Weights of a small mixture-of-experts language model, trained from scratch on English Wikipedia: 50.8M parameters, a variant of SOAP for the experts.
Below are experts of layer 7 (counted from 0) of a mixture-of-experts language model. Rows are named router (the router's row for the expert), up (a neuron's input weights, with its number) and show model dimensions 0-255. Each number is 128 + 32 x the weight over its row's rms, rounded and kept within 0 to 255. Numbers have three digits each.
After each expert's rows: a language model's description of what the expert responds to. This comes from a sample of Wikipedia text that the model never trained on.

# expert 3
router:172078164107180126154079128115102129171094146083133172169130105126142090146100165173145073097144181166122177148132086130167110111106102133156166109143120124159092118057090101175089155128103145096187141149151120059183111098160178089158133092132167115091173095087177106117158149085176169163135171167112100166118062150159162167081070088149154120151133089137080095181105096181193084098102130146153117169129129117084112166070146140088109099148078133098140123163166150097149141134165146123104142112106089104212139128161151153122172145133144107117188120093126144126135157177144148127086086126086116155078057184119180119179145136101124105161105129097078103162141160069139129150095175116140097073106095091141146121134101126153174132131127145190166065166122162171146115115118133
up2:132147142133124120141128122124128190133047180117087131140113047134136088132124123134133133139104126138121193149125149133112143147110125051160107161107000126146136137091130131108115098166181129147125162130196074142123134129118105120126116177133165123158210139128129079106129189099123135166134117088128142127160108142164176126042163130143166087136182131121146134073145140180123116129074107165126209104130132197128111141116165098115108133135061111051148142127127169140104147136126128123128131115146086107112123111127128104080124123133114102126138121120128117143118144204130125167117083132092131113000144131115138149145115130117158156158140123104075133141157124144113184108111100127176115117132114155134223129134000103187109180206142124109105118099111127126065141135157127
What it handles: Short codes and units in results tables, such as L/W outcome letters, weight classes like kg, scores, and stat-line separators.

# expert 15
router:148044162101182112175097129126114129176088163092136150136152118099134119144087156157161097085162195173112182176115105117173107125076109089143158111166112126166068132076063095151104178151078162148147146135156110100182111063172169125128138085167140110095165109087173130097134140119161157132118151151104073192097102148171173151104072100144151122129127100108075094185101117150169085069118108141149147133142141132087093143142131154084114064157076150107168089177160125099148132108189142121100148131106093125157168090140119140097173106141163130096193086073143166117099141149135170134074085135099088170099054170156194094144148103063121102175108133107090106129145164112108120107103146111137110112096107079157180128133101107103150131085139188167176082157139127160102128124120140
up0:157098139102128119142037133095127129118141155136166133196126121125132123137080128126125129138142090105116116134131108111112135072134132131122119135118126149136128117132106118172072116133129124126141132121161137109129122119152143029119129146125141125124137094131161127120151175119186190097095118139088134120136131127156128129103050148152200130195177129231109058118150130144127050116091133208111200255102133179132183107095144114137142129109110136126195093128131122138140126119127171110114122167122144127132128117122093137027172123137175107132086127115152231128171121128111129200119101091119062131118057152156126126140219132147119132140078136032122133190154132132127106063127127126127152125136135137180162129128099050100133140142193148134116125107127174139083124126114111
What it handles: Digit pieces and codes inside tables and coordinates, such as scores, IDs, country codes like ENG or POL, and occasional prose nouns.

# expert 44
router:163101148111117158132080155078157122142052156174137175079107128129149159137124160149200119141165144115038202125138115096134068125089120087150158151134106110170076114095107112154108146190080132101139138137149107120174136113128146105129147117139176115101144081093148131085129160158120156144099162143082104195152133184200179167094094085115126119156133157121094080170091096180151135057122088150164182130131166127112113144112140122081097118157099137104129135099152145119159099114137167165119214132103073045120152108128127139121146141140196092105151101081223145064168097166152173138066105106128099120089161136132138133163187107114117051133146149078126104148112164097105134106147168109145090108133068125126150133136080072102146146114120166135155118130092145137087084147187149
up0:172127135128128096116128114045162126128083127124159129124131119122123092117113135128117130121128127141118126156131130133129139108122063108129128137124126128113126108089142087098099138127128128150152155086171127129129127171114133127176126121073113132157116093127151202149079155128131185120128192150144136129123138189131103134002134145101127146062135129123159154175121130116112207185155134136194131128237136126121112119085111128146119157155137118127156136128130147038130149070135078170126155128203117132110133148192095114128118075101119140115134128120193131108131127124155125168139153131123128139098129110128151125127138050129172128242116119127130151130121016168148152109140138079115128109129132139139076099131092160128127119025209128129125094145157255123085127121157127
What it handles: Sentence-initial connectives and time words in narrative prose, such as later, However, Until, time, year, and Following in station tables.

# expert 48
router:138119166130148122146125109136118113130115179097145191130177123110170095117073147164125124100120155116068147156090083103163092108032088107133105128186100124149078120094095101162126134148101182128162128165181085071178162056147169070143140100169200114084171137113154093121119148115140136157115174172076118195147077136166135166073110100157161121168150061135120078127067098138162122096134114139170166143160143169108084142057123172128085076129091150071160107173156141118120147084177157120125144179083099129133168117148121119119144188169124109097173097107161148117128162135121184118109101106094074161084072117171198121172129109108129141162129167136113087193127152103098129138106152090121144155109127096150126135112109054141202119124139143166128091124110171165107124124162156
up2:135127099110130129090162126116128142120127126150107117129108083145169122132128150127107088093101109128127127062128102148157133068166137119116081131164138128144128142136125130129108127142077103139171127125105114124127119167183132046142145126155110090033133129117134101135124121110126138124121130128113127135075119136105148125107154072101124073167159180137128062145133128135128131105132140215127181071138135181107124174039165118125184126160161088148193115128118134155128111134116149129080227148106074189150165081130146133115128169128204123041124126125176138128036132180184118159124118125127155139113137103113141171082129066126068133195127122115140150193144096127107110121105167122142131126036085122167228128145160138127137129247175128082150133120120187118150085083128126
What it handles: Function words in phrases about offices and executives: the comma after President or chairman, for in Secretary of State for, and managing or operations.

# expert 5
router:141055144108191132177105151126107145150062145092145140133132098095126096151104127158162112106156154143087171181121079133181149100085120080146164132168095151187111102076096119188083156146087163123161172158160088088195096073174176087146133078155147106080172087068178144102158190090171157153105132165103090153097103164175159151106077103167162113156145085109068103170075135180192083082110113132155161134143152126110095165086140140094093081135102113099153104160161136089152126134162148122116126172101090108171172084128123144113158119128146124094150103100130148113104156183149167132090076138090103136101078138153187089149136104103113114170107133122111110139155162095112120113097169099145146096090103104167186129118110086105166146094163180194169093152155119180124132138117117
up1:130144128108130099163097136119143102114122116140154174102135138122128127193059176152132127094141110172038211161107144130072114120091118112092133119102134120140125140128069132129042165131119127115133163097128133139225129132202129103128136122155180098130191117153134107047124114128125132104095167127119089116118127120126228123090135128138142129133162155120112115155120114153179077080128128184159116145131132112127111196078156125126128113166136120129145128182146127132145131092123202132127126129110129099130126088091119153127212211150164097123127123135132131120105148135155166176128113130128030156128131084139125059196140042090099121128045191128096113162079145059127107128109124048118141202120141127126140070130112033115154085118133148119122127135105146132088116139153137
What it handles: Line breaks, section-heading == markers after blank lines, sentence-ending periods and closing quotes or parentheses, and table pipes starting rows.

# expert 6
router:149063129121168098173110101103138127156091158100143114151122097094140130148097158170165115098156190157092164173135079109164129131100084085141162092180083142166096116103091120185101162163064179150172142154143122110181102074159173126140145112156149093095189111086178092092172154095128157135145132150100108161101109147166139141121083097172157134144148091095094105178077141174184089098089129143166148119138140124107080152109156166125079070154078134110168099178145130101135136125150141132080150130119099123163132094140114120075170134157171119094196112102145137104081156145137151145079049147123080179077058161170201104142155122076084124186116158107128090136163157104105103120104191085139136107110111082180180125137103099129161134101150187189163081143118125152111100123128162
up2:106142122135127115117056128120173132143128127128153124135145128136206141126128140131063130081122129108103144090114062128107071132126146106099133194124135123096131069081120142154127128126132126056109177096245146128121160243154152125159114144135127122112144123044137207123131135131155145128040147131138130181126182131125130144132099134121110127129107126135121134163134116174166118088123116123105130138136131131128128127133113129128097111156173117108168128099161121139107186110130157183004179133099091105074112132152099115035139164071098105119181129123131132128097177130172137076078114137151126113059142141196080117122139124134104140247098122053118028129117102120091152126122142179129142150120114135185122080187155126150138126129135153163101144106142125131129111129115117
What it handles: Three-letter country codes in sports results (USA, ENG, BRA), pipes between table cells, commas inside numbers, and final letters of acronyms (IOC, GOES).

# expert 20
router:165088117115113136180138095095142090121109168136124161121173086119168088134113123151140147119115168172139136168128109068158090106106074093102120126142085136147090121117071071142147146142078136087125169162133092074159142110125178063104147116111159104128154066097164100052161168132164194078103181152111109152140113134152155128125158095182132078164144104095104117131084099172153067074147125183171144106149189194099143183123185098096114121168092066121158117130141089141159166111126123150100158105108140069126143112118098174099179165127152128080180121097151144107137137124161162132099109166089112159097111117168171136179173140099098108156117173108073092153152200092141092102118168094163129094077090073178182145097084113125177145141129119166147138149078122203100147130153094
up0:163103118118126127127092115124086129136128216122141130128152129142149119090129131213118127107124126132131129124121197128047128177068133127141119117132129123132101140135107069131124137080139127128134147129131144066103118167131116052162156082199127108118127104076139129144108128085112131126135113151131104092208128137114173131078128127094128112133106122028127076128054152142137132054142191160128153125125079131103127166132128126116150164120166102149128255137127107171130141117137133170135123126129118116085128122136112142127129163129126131113126087119129129133146118118103172127071127127134175091164209151129146128097135129098128107126129252133168147128091122129071114180011141160204134121141100133131139127083093128100161135145122128108202123127123094128128137004137047
What it handles: Prepositions and verbs introducing a following noun phrase, mostly of, for, with, plus including, such, shows, contains.

# expert 2
router:177079168114183119131107136147118117164066156071144150150160106087154098145095132167158093119151188136098181157141103151166135110095110100140168141174112157174103116054084107174106191145099144145166162130168080083188118084159164127141137103165141106068169088095193101101134171104188153150134156137110095181108096189166140151085083091147154137136158096109106092146092134150180086079121116131136134131141148137091104143110123153117092052177088120114194098173158127099155140150166168129072150147107118119158191097145142166114177141131185117065187101101152151129104150153138156140089100123093101189093051160154197105153149099097108105150125150105140116129168147100111116127090160097141115101090104087159183099138094092123150139105129180171172064164121148135118104133114134
up2:117116169125212098136118045122158135179143147159105148146153054126153136124139195115131132145145149129128155128131133027108126128116122103088118098135079226128059137082105093130134128134136133096154141238130103128160074121152130096099107132160170051140122106122081133183154133139142127117036165133124143179129129114130175099125005134172128145132106118118092104168117128111097121076068125162086158138214131152057106142150127116137141108186126122125165099134135135134139138055132189120104128123110041109127138081206122124129167120127125142136119127137103126128120123143130122188126152112135121136102126128143172130118159128127126107141136129125106076250065154159124053055129132154124161124104124127156134107120105132129181119131131128176126123134120121128125127140129112
What it handles: Numbers and closing parentheses inside results tables and lists, plus commerce nouns like sales, prices, and the modals would, will.

# expert 0
router:145125158116168143151086097111150154144098156145127128124151113128174121162101158186155099051145172165119137140172092127108127129106094078155139090180101162159051115100095119204100186125094139118172150131147145077163087084182164113129137069153158130077143112116197139116147168110174152124126184136121100128095110148149142138135084102145152110126153078111105102207127114166161091072097113117176142143123149114092095161113145113123075118146070106107165098182191134147133152121133141134090121155088149117145153130117135167111160123160190095103148108070128146100139128165160172136093074168113107162091086152157195097155107095068128096150105158118096102133138164091155065108131166129157130072068130094123196143130073078141161101132147148216201061154102149173142148103113128
up3:109131049133102124152183022122124123118136151126124127111163118187116193149136127083094107131138144210192145130144143098117070128129116073122135130134128230120129121146096106205079122126178133117144120131114140086127129135124143096218156103137121131122123127164108118136127148113164090079120129133094144118116135153116188110129170126129104114197118041129131080135087126129101138117127087138242101136140135106106139137043125125119099139114052136138131133123125117161159090128121119162128121122134127116097101123086120125110131114151097124139117134158142133133244158125152145119128118149140185131164164134171114122103113119250104127126085129093147115152127166128131130123083134132162208192021133124136160083062132108131164057141132126160141129092153117154134138093128128
What it handles: The preposition at (at least, at the time, at high speeds), plus during, on and in, and month names after a day number.

# expert 9
router:167094154074145143174133098129157148138117105125132163098158105133168125090133135183129142073078137188122149083126053122130130080087115077160128098163080178130122102075092133127081094166137119108141164124158123102149137164169176111165104117143165100115131069125161131121154170076143160106148142138099140151129057118168198134111137082159155087144133075141079128152130122167179151105123127139153147113171115157078068156078183119125068065166103140102143134150124167147102117144194174149100173147097083113180134118189111133128163113124123132103130102094125133126132192140158214188082125145099137096086114122169162146168156056088076120138112125101156095156145133058150085111120183063175153105122133103161187127161094085105178119142147144132155091116136183164060085124122108
up0:197186126182139147106093140120114123128123100124255105124138091099126024128128128086128115116120125156134173108110167126120047123136116130087158125139114145163129127107107239131126129172154122142151128142098127120121182125128170138162125082131131164090128062138120178163157101193165149126094135166099097172139088139108128128138135123130193132110129078079130121136129130096187098077097092126063127135127130132131125126097166125143151121129104103137119178129158180127134112016139130218143088036188138000140136255193141109147136147156141100132105127119136127126104126139149164155130126094128129134128136126106153124125156105116164117096127128148138116125133126145143125097125173131128135128132122129131125128068128130127127125138128127175171117104135087135118130127141133
What it handles: Words in short person descriptions in lists and bio leads, such as "and" in "American politician and lawyer", nationality, "(born", "in".

# expert 18
router:151101153074203114129112104077115124199070160113164146113134104092126099107097151156182084072168165155088174142145090129156107096071077112108156121156088141146090120073115133189100160137071158114184190157177115093180086059174182082141126115168155117077161128064160163111132150120149156136122142142102061166078107134157136154139085074176130133169132083129082129171064096170165091083098123148176152162156137122087077136091152137120088127152074121107166122162139132122162178121149127126107164174125106143123161102147154161086163117127156134092140118096124155135100148135146145163114101154084126166066113155126202097187166071091103122182093126120106116133139174100130095131115156088137138117083111090178161130108117096138151097117146173179115058155109123122094125104130126
up4:126148168157175110129131070105134198131090138128083152144146071139114051125137126123085153110126102124091119126167119113078110120189117156139134117180123100109129141083072034110113079127096124119118147128133100100147132091162233143144096134129103174031129119101128096202120177124153188130129141153140164157128125123175147146122047116132127126112223110098116124153199153126134117160124124142151094141132113138148114095136109132143080123127067112156125125124128139133118052128134118129102132126087131079128161185147130126152109130138148086130125115097142166122032128124130139133082105117010100102127089184142096133159104107132097159142179150087087180144110178134097131128135125107231142110130113086120126156122147144097139122119210150143129128141118132141129103129200218
What it handles: The second word of city names (St. Louis, San Francisco, New York, Los Angeles) and common given names such as John, Charles, José.

# expert 60
router:125142149098148156130107103112155059145106173132131122100138113133161074118091184148135147108161161154142155162164073109135097105073106097078133168148088191147108082133105099150094125110135140080164178173154132082141143114163162097101156143122137105107175113106146121059154119094185155072085184142101066163162082146155191145066157110168140108139145120107096138185107075127130064086093119157194149129182135169131178133118173127092136087176102086107158066166122100140154094069163140162054166140128088122150191115144051160099155131107108138112177138111130168083134114164137125140098132160113073200095112118161146078122140105123116131121109139113147120167104151108128149042113154092109186120099100132163124046126079096097179142142167145182161117132101147118113128132144102
up0:128128096127180127110133137152110108151089105110128128142126110134139170137137160146109091036140109118116176140150122136131132152139106137156113123108130186170136127122123127118123130127081121129128109117236122185141141114136139119130126162172128068134129105081155251065126131142083131152133053115127128060119193092116123129074129138016146103136114127129123129113131123135127108114119118127134128154133129128128118132184134140085132127143157124083071113133128136159141117067127255121122122146000132127125127087075121135098115135112130152072129105188130146190176140141143128125072129117104152179139126121102143128137100128127061125159130132121058138128117151138155130131128113124195029138126116124125128128187134113086071215227130127126134129131093120144154096137128161
What it handles: Word endings and participles in passive or formal prose, such as -ation, -ed, -ence, due, provided by, related to, built by.

# expert 56
router:163088161083165132176079128108142158158105179079126145096147098115137090147084198148164099112128134157124158136143122139098126115107077067145168137153086122124106076069107079178129155136130142093154143138126083096122161093168163079123141077156150113093200138112197082089125170104123152155091160144135092146107084166171179141082082090131133139141121107132112108184098090149144112093113116165182168135159128139060049200147127156118131112164062107103164105195129140105171160130191210112113158175113123132151149108140102119025133146118125137080141100065155152115101097148120146146119090139084069167083110169188164068143180105092112123150106158117095127131164120129124134131129159115169178113066103103173136135126120108106163139097165142150147092138083154122094116134148158
up0:133090098135132127120097116104085124124106132157102088065164057116132133093140143140099098120135211125162119126138149109099132133122086135167127078132130181087123096130138141192117072128133127096147165133200129155130116120118132105194070131170132109057125126119124148157105150113137128100120128105100123149135027168212193129096080047102137074116144114179128139144180119208157046140130136158107124131159135136131127119130130128117129120142113125044132125100160146012167120150120253207108117123131128090103127147128102108137151137128158139123154131081129166141138128125162141164152133085128137126127172161126147077129114115174104126139091228118130075132113129130130115139133135127104181139127156099141109127073176128114096123213147130145140117043064149130147122120126129
What it handles: Word-internal and final letter pieces in non-English names, especially l, er, ler, n, an, as in Kavaklı, Matilde, Møller.

# expert 63
router:164126132058148120142129091110144106135088138136122121114158122130132100142113133168179143089123120126091119120217099069125113101126106105113157106133065188150131107125128048135123153190129118106162147200146106102144083105154184139136072119157157109082175109133129155078146161086144187114107175154109099149087092125155136180083102120137178125175174136160127137135121094120136118110106115120157204131173132110125121112083154101131130135135144084077183134172166119172149051049148156139090196169077131097112162091157064170135142129119196107102165115123137140097113140164153160193115119117097093198120112111145087114175095059105114101174082119124091085177102145127122132100172190075169166152110131129143115113136051135127103109122141185158116106163106202181117132112128126
up0:127115125139130143128121123084111129136124133133120129122100090142213137099126134138129128130131125124126125043165123113131199083127117169155131197099148177178126146197105129136112105133142111205132151128117053127200129111231102127141129158138144098117132134116138120128128128099129116128117114234085112142128135129125188118091127128114200121073217120109131083124136117170127130127125126111144132123132191160126130128117115088121127124044120128127106160076112142158014128128150153142129205131065129119074107135125116182145159093128130116126215107116127026137131106103150170154129100125176100145129221128099129135128092128120128114134127143128110093158133122111129064122093144127127134138130123160153126132121083158129028113051149157069126107205133147133151119166192147
What it handles: Motion and phrasal verbs and their particles, such as came, moved, began, up, out, back, and parted in parted ways.

# expert 52
router:142084169114176101139115114095138140176085188123154143148147099092129120142101161157164097088129193142111182151148103109151115100080113083157166122164106140163097101078089123172104150164079158139163170144165097082194099059189174100140144076165164120073175093085184129102149146104151155163141155142119077152110098151169130154110066110131161111133126083127102100186097115166174094066114108137158140130123131124078084164103165152081102096154067132107138118192138131106151137144196160135088154159108075114156135082137129154099138137135182131093172093116167146126144152159156145149089081133073093187078073180167187099178153098076102107167118134130139096144157159103116111119114176096146122093111109091160184113138099105113174131087129170182174072165132130145122107134120154
up0:089139087104151108135131122129086098123138255129109154110142066065161129158113128188142152128129121129141127202132048130123097170046082097080152159134121170163055120121107076117128130126131111100127121133125131121116131151192144127170133175199130117064128115122158086147147148093143125128116128102120104146115135107202134127065113154126137117165119079129071121181138130128133111063095089130181170130137193137123128123091211114124074111163101110105157096128131141152081118106189156198091140133068141125100138122141128150112134178129129102138135126138123133142156150118220218134135127128117119133067135159126127113255128037132098175139119144119116131187129129127134074113125144119148129123126134133134127130125098108114129130161151170128138130155109173130085122179125149
What it handles: Final digits of years and numbers, month names and line breaks in dated text and tables, such as 196-4, July, 2,150.

# expert 57
router:119105150105155163125125084090191093190104144088121219129176097095178086099073189147120111067125173192100177112123110144128166111135093103118107149178126122113130117100135099132061142160095159097146171159175113135160088144163127142182140141144183077092144055111126122149155144107142152101094157143103099143132091132113135188093109092136111100173182102132090119148112088131185134162095081186137208113184135135105090156108104100100072129147151096072175117180124139120117140113173154153091191122089100150122155088102101174111141141152133098117147114105154146072106119126110158185110113151089086139097121137118154099212174048089087102158104135088077103136118154105136119078123132113146146161083089138122142081115075168111139149145112158120134139184113155146064099083130151
up0:144126143130128122134152127083166118171136128175093122141146132133052048136125122128129131112107129190115119143148103139090115123126112131075144130141133154097139128128121124125121124138058121082134089128125144128137255124136101125141098128125112182140102164129133122111107173143128162109158134144094129132113167146132064131128127149241131126130140141255140082133164145177179144133129126131129111164130136071122132137141128129126079117130113153013220151136129126123140152096122077143125057101110149102139135200141209162156126112061145105112114126121128121130113141128128126184130125134129127136116132129129096131090150098009163043130124123167123110127182132102126127199133144086141125114135102124119146117088118126128132061133145131089132090220136155129158129094177136
What it handles: Second words of named entities and suffixes, such as World in Second World War, Church, century, Roman, and -ism, -ic endings.

# expert 62
router:084090175089151137169118076105174143129093166095103165094199124087154119099107185174099101095113117127082134076155121114154126127109090092150117138153097124163115131108098062148124131176145142081179150186164071092133122081140133106140146099143193063107139116120142113154119129090135163121101167137093116138127105131144191166097089124148169107111165115145107102175133125146150119128092045191136151164111169169126153188142162163116143113150117115122195148114129162096164123116142182135148179178076103146140188101120065148132103163142182106127155065105151132103101105146125151159119091096090085164119157149137116115158141064101085127221083140082115119183082104101115086108159112100163178105125078138149148128124100147103136135100169189164114073126076206145111121144193083
up2:177081207136137136063128088107110247253100128176131126069125083142140135128128180197126150126099130212141150127135126120128034126171130132129069075136118128143078138146112115107129141204129101149094162109124098128138129089085132129141098081139125128127140209127115129114130077126177163063129130111115128133208124128128135125120122126122127233121137125131089119132107125127198125133101111146128218151113164128120135088088137194125117119132127151124148066135122128146102111115123125155127129114122091167160127121119109140128125126115163089068141113138140126132133141135156175167127106126105165058128197127130139128128092123056126115178088107139188128144142114121128130147137159126095128094125055128129127124108103129135098233130147142186097169137086166148129190119127126
What it handles: Word pieces after hyphens or in Romance-language names, such as de, del, du, l, and -to- in end-to-end, 2-for-5.

# expert 59
router:125102144126147148166087101103166138120087187114174124083137091088119100129111212142105099096182146126075133139167135115099162069112146111093149100138121196156094102123117137162111163162096124094164133175153076080166073071154150162152162115142156052106208078082158145102179135136144140103089164194077115164144092177117169167095086133127163115141143144132105112157093090141137098091076093137163148146121177162112134132127120140107072104212115087113164087148143126181108095111150168183088166158090094113193135115168094145119161133131157115142130088130154183099134164121128146135121118136145064149120119124142129087129122073112057123170135116095090116198108147084149093063120158102149156094127115117141146067140118136074182151137167199168107138117080147153095117116156091
up1:127117124117142124121126159115144122127128125124134128136127129123128116134084126128237136124117146128135179121146100123146076119121124148113027110131130126108128125124125117212133128172125107135128131173163127121117120120126125133133127120147131158109127129101116131155128130052128129126127217126080135124157092131146129137090206119150088120255129143122130032165128153146122131127124120137120116106170127099129129100128224121177127000131127186122124083184121129100134152122141176136056128128120142017129223115138104130133129128110163112067150135118128068129184127159129136129000140112082138129110121186139172116115131127124127129133117148131122093130114137143128166078128128142129122144164130123132133128105032111127087165143119138100129128140147139127133163134121171
What it handles: Word-stem pieces following prefixes or articles, completed by suffixes like -ed, -ation, such as un-controll-able, dis-asters, In-cep-tion.

# expert 22
router:137131159136176157112113140060139118145057136073142143077143065149125103160098194156156134089126127139102155154158142113105117103116150089136128102143106204119102056114115087135146208188127123146148134156150109110142120109147126157133096112154142097088208101091139149107137149115164191078098117159117112134153138155143152147051087081115112112132131109077115095137084056101159068105110107181152135184132147130115071129068142128151119123146086123085148058181111159168145137122158153150079159155119132071181161101155115120108137162113142112127155066097188121110171182143116191168137112120098140133102134155156148076128158067133084113144075165122117080190122096108146141124118154116202168161098096088183182070052123147143147113170158172145121134154153173123127137092143129
up2:128170125127133137128130130081133126130055135087123134104196127123128121190126110132144127130169146129116128145124126140133052129121128094088128156124105142095126115142111088126109151128134082205127128139122119131083128130255138136122155142105127147096255128116152151126122122134110130101113127164131128129104134114128189145058147152138117122202126128128127115108116148139108133125127151089237132130208105142115095138118102152117092127137144137213124086095128128132126126128128124136125131132093145122101225161129067129112128130125129128132123128100175128129125241126132171115130126159095125159131125169110100105129082041128046122124102129177100032139071128137152175111045173144190130128133112073146129130094123080121188117081146169174142141142141134128187127094112124
What it handles: Short inner syllable pieces of longer words and names, such as par in riparian, char in eucharistic, ach in Bleachers.

# expert 41
router:157091141101192140162102123111132141195090164090146144138122120090131105110093162175178111102138157150100154171136106119156140127090109091146147144191091134187102115107080114158088174125053162141163138162179097083169136085182185128121117086160158093118178113078169105109128143099141163141140143173104061153084093180161156146112091087136132126148122063094070073176112118160174087032086114136146144149151146112084104151117143143120095113175078117111166093163164128115127137129163154114106149170103091122179143095129121152109180134155171107074178097078152158116095149169153147133110075118112092176091056185163198111175137113089107119189099148127139086155164160090111110115103135085139137101111103091154189147130104088109189151121130172151157095146111131167129132110113129
up0:126094137125136146121054121135141144131125206091121178098154066096133130051086136131148095065116196143115128131131102007118129109141109026129099125128126134132110106126121086129117134138142135020108159143212128123136108061130155110137172141148128129110207130122146170110129143092205142121118126120118118128108146137157152139147114124136131134085151128155121127150128179116113112133139129173102137157135141166104179183079146134052097117134105123119163082137136133133169114125139195124107150085135129094111141114129128160080189171065168076128130141128133144128108114127158129170119096039146098136118126120153160101138127130098116143210130142077124071149139130147119110000124134122110160162122086131141129123132128127210130168138150172154137114126116136128077031171137134
What it handles: First syllables of proper names and words after a space or table pipe, such as Sh, Bl, Ver in Verdy, Put in Putnam, Sand.

# expert 33
router:172077143112210107165101111128125112171079162084139129152163111096160111136069179168188094074155169158116165154144090101159125124108089094162152131175100126177100127091084095177100175139060137128178164152154111075172108101159135116157111096140154081094170095090196108085147178125188147149131142167098100165126105171160174142105071115143156135130139092121104100174084127163195072061102128155156147128146144111086099153127148132119108072164073134095153099175147116110159127127184167114125149138105071121167143075116119143107170123163161112104176114087146171124122156156174139142090090151100095175096049129165201109190138099096110124153107153123143100145176152094130117116100145102165128082115104090164164123110121075114147142086146168176131084130122126164104128120093157
up4:116132121132115129150074108127129137171136131138101206101149118132159135079160136136124094088134147180138185117194137141114119127121116103088125128103110190115128135143132071127079122135141156126176129138127123091122132103125126144127255109132155090128121128130136169154124171136192127098129127148086104120108130109164155126133110124143136122153199095134139105119107098144098098140129103182127116095210173172124132142114183125120114087122077045128155089134200085140136151128178172128118170074133046129110116176111137122128156145101127062132127110133126143153087253147124157143064102116082130132125128128138133100136185057157109111124125184138066105126135128120132103097094129041184199129085064064160113152067132123117184108030130118165119122127097154139129130100155157
What it handles: Invisible marker characters in coordinate strings like W﻿ / ﻿27.33, table header rows like Votes, Total, and year prefixes like 199.

# expert 13
router:144122191123138114168082074126122141164098129130154160095122082132149095087136170147083108087123132143110137130148036121162130092124137099134149116190116115125121123046100117127088133151132133107116158162148127107173133146168188130161092116154118073089158101114174131109146187097151164094095132152120107172161114130148165165097140086131143097140098077143119132130139107161193115106107106140141145152147131161126135112135160123156076064182142101115134153104135125150153111100165155163096132166083102130118133095184125158106104086099127053094171117081102125107122196135164159208065136180126119126093138134194146087160167108117133116147094187106138114171165139074175075116143157117155146116089093070181220086170074035111206087095150138163162133131136166166082097118141093
up3:128130199139129135125255068125120123134128146127090126078144146105124063137109128145159130085133116125099133133124129131128202083114186094083127086139128155128131132141128129131122127135132128129121103127134117071141130116130133124227132127127128127155142130127124130130119128136128194121095127126131143127156141126154124156128122107173133090144136176185129142161112127147128185135113129123134118125150104091070141132090112126152141128128108144131133099124129141154127113135130158157055126127098117121127130126201150131219127134152125039131105128124126141082025129150127097106131124132105128135076131135255127074025153145102153130131024166134128103106099095113134091135188054126126128112092167126108128131156134029129125129102255139182127129127183155134154130125078129
What it handles: Opening words of article leads, list items and infobox fields, such as List of, Personal information, Full name:, a member of.

# expert 28
router:131087127096136176149094127107111111116089221138183178117192093071178082149121165101161118107135138164115170117157086105148089104088118117157123121134047157159097133089109075122116146180120120104163149146155118095172149088148146074122190104147176100094156082105153120139147137112140148112114169113094118139150086141150141165101093094132194125141172109121113061141117109147140067090133107130188176155130159144106135106097168131078108121170128125133107104149159139118193147050166158148084162129125107117083183119147079162116193122141163016076169132111121150100132151183146173122089083070143108173080110130155196107153138129100129082126097143098161099142112153051115130097110171136131153118103103114176143149153082060121136175091144122168142131156109155160129156112154089
up0:070129117040145140131116140131189089129126130121142096150122118123092126130109127128128120166146128181118117147135202130127123105071112130129124139113148136225130167126144202128130125150180128130136209097081160115128090138124125113143132124146138123129120083123126136119138123131165128120143063123150128111034180142126139055131060172134204125054168136127087131127233121181112060091133129113128123118107130112127110128103136136123136129132148154138128126140125130129207175157130128124016157142186089130114236132132116108092161202142136118122175125129129110129158129125129100126083092069132128156255127134123115028129126124109116147125129162145125210121120128121139125125127127128118130222134132129108042128129128096128127124104104127130117123139149128128133092082100143
What it handles: Prepositions and conjunctions opening time or place phrases in biographies and histories, such as in, on, during, before, after, until.

# expert 17
router:157124137157198153120123112071154138145101182094125126087181073145129100172116216148134110082123140145127153175135143123102107072103122094099138164145101180151093073109112113106107201146143145118122177151131077109144087144105157106176133071170172127091156089088106082076143175125125168060102136149110108115168136145121147165077093107146117104137152085116086094153115053137171126150116109178145166126135178189109106161122138141123140130166142099073136079193143168179136154078159140159125151123112086139170152081123121171037148155143131135107110053090138147068091156156122167163121112126079081137113141137127132125120191100104111075129100176108109116187101128114116158112093142080195149135076129105153165090065080161136153136161112180141138096185107150139084142108135130
up0:120090210132128123134112139152126134106107134141092140120130165128126102164114130127105128108149052134125126176129128127089136146148120157117099113158127111190128162117122128130148149132128137044182128109110111126166057128130131153136163118122129070095149121125126115122183114125116171169121126135116124131129128151133165133220115116137121134166156128081112095220124089130171206124126125083182094130128134123151134123129175126095128129200132121188128148164138074141103150121130162130136126170104134148103107150126126127145116130105170128136128074120175138130140126126123121051127123119000086128125131086173114121129109115150060173122144124020142187144133127114126116129132128090147126120126140206103052103129123124065129156135175255124171138171036194128114118126045128
What it handles: Short middle pieces of long or foreign words, often scientific or proper names, such as ib in Amphibian, si in Cirsium, ah.

# expert 50
router:144074146110201108165098124105128140171060165082144152127155126112158101107088152181153080083149172153115162160148107134156110121080082112138164126172095124170094115083085114185097166158064155131177151133176120085172096078153169107147129098150153093096177111080174134096150142071165156138124149162105083159117106144150157153102090106146145147143131083124092098183079116142184082075097118120181155126135139145093090154119146144097099051161087098112175097184156114090141136118165166146102145140121086116181149086135131156078161123147161113081187095088160142113113147153166147110092080137098078175108050149171192107172139111091105119162097141121111109136171178100134098125100178090154103107116095093145200124109100113094155123102145165169162061164110140150134111135113135
up0:124069189146145130127137081128146123180123127100118213129202126151128127180060146175125090094133142127132203128137066125123129132140091114129123149189128130118114111085129106154075139140133146127133150152157105142121108092153119042182115075150161088115115076102152136130110126114172218141111121158133097118092131105145130144121125120115123134127174063089094134160120102152130115104084037173124164146137136149058114129128140105061094118144108138116156082137148145126169223084155116121112119099134096124144205127148139132101175145123142099111161072115126209129163129143153132151100117113096099123130055125155123098240126114139127125180075175025126123211129131132116131118111171104129137166093123129164128096106126129135130110130147152129203078167129161174098112125175129
What it handles: Line-start dashes and table cell entries like years and numbers, e.g. 200, 36, in infoboxes, taxonomy Authority lines and score tables.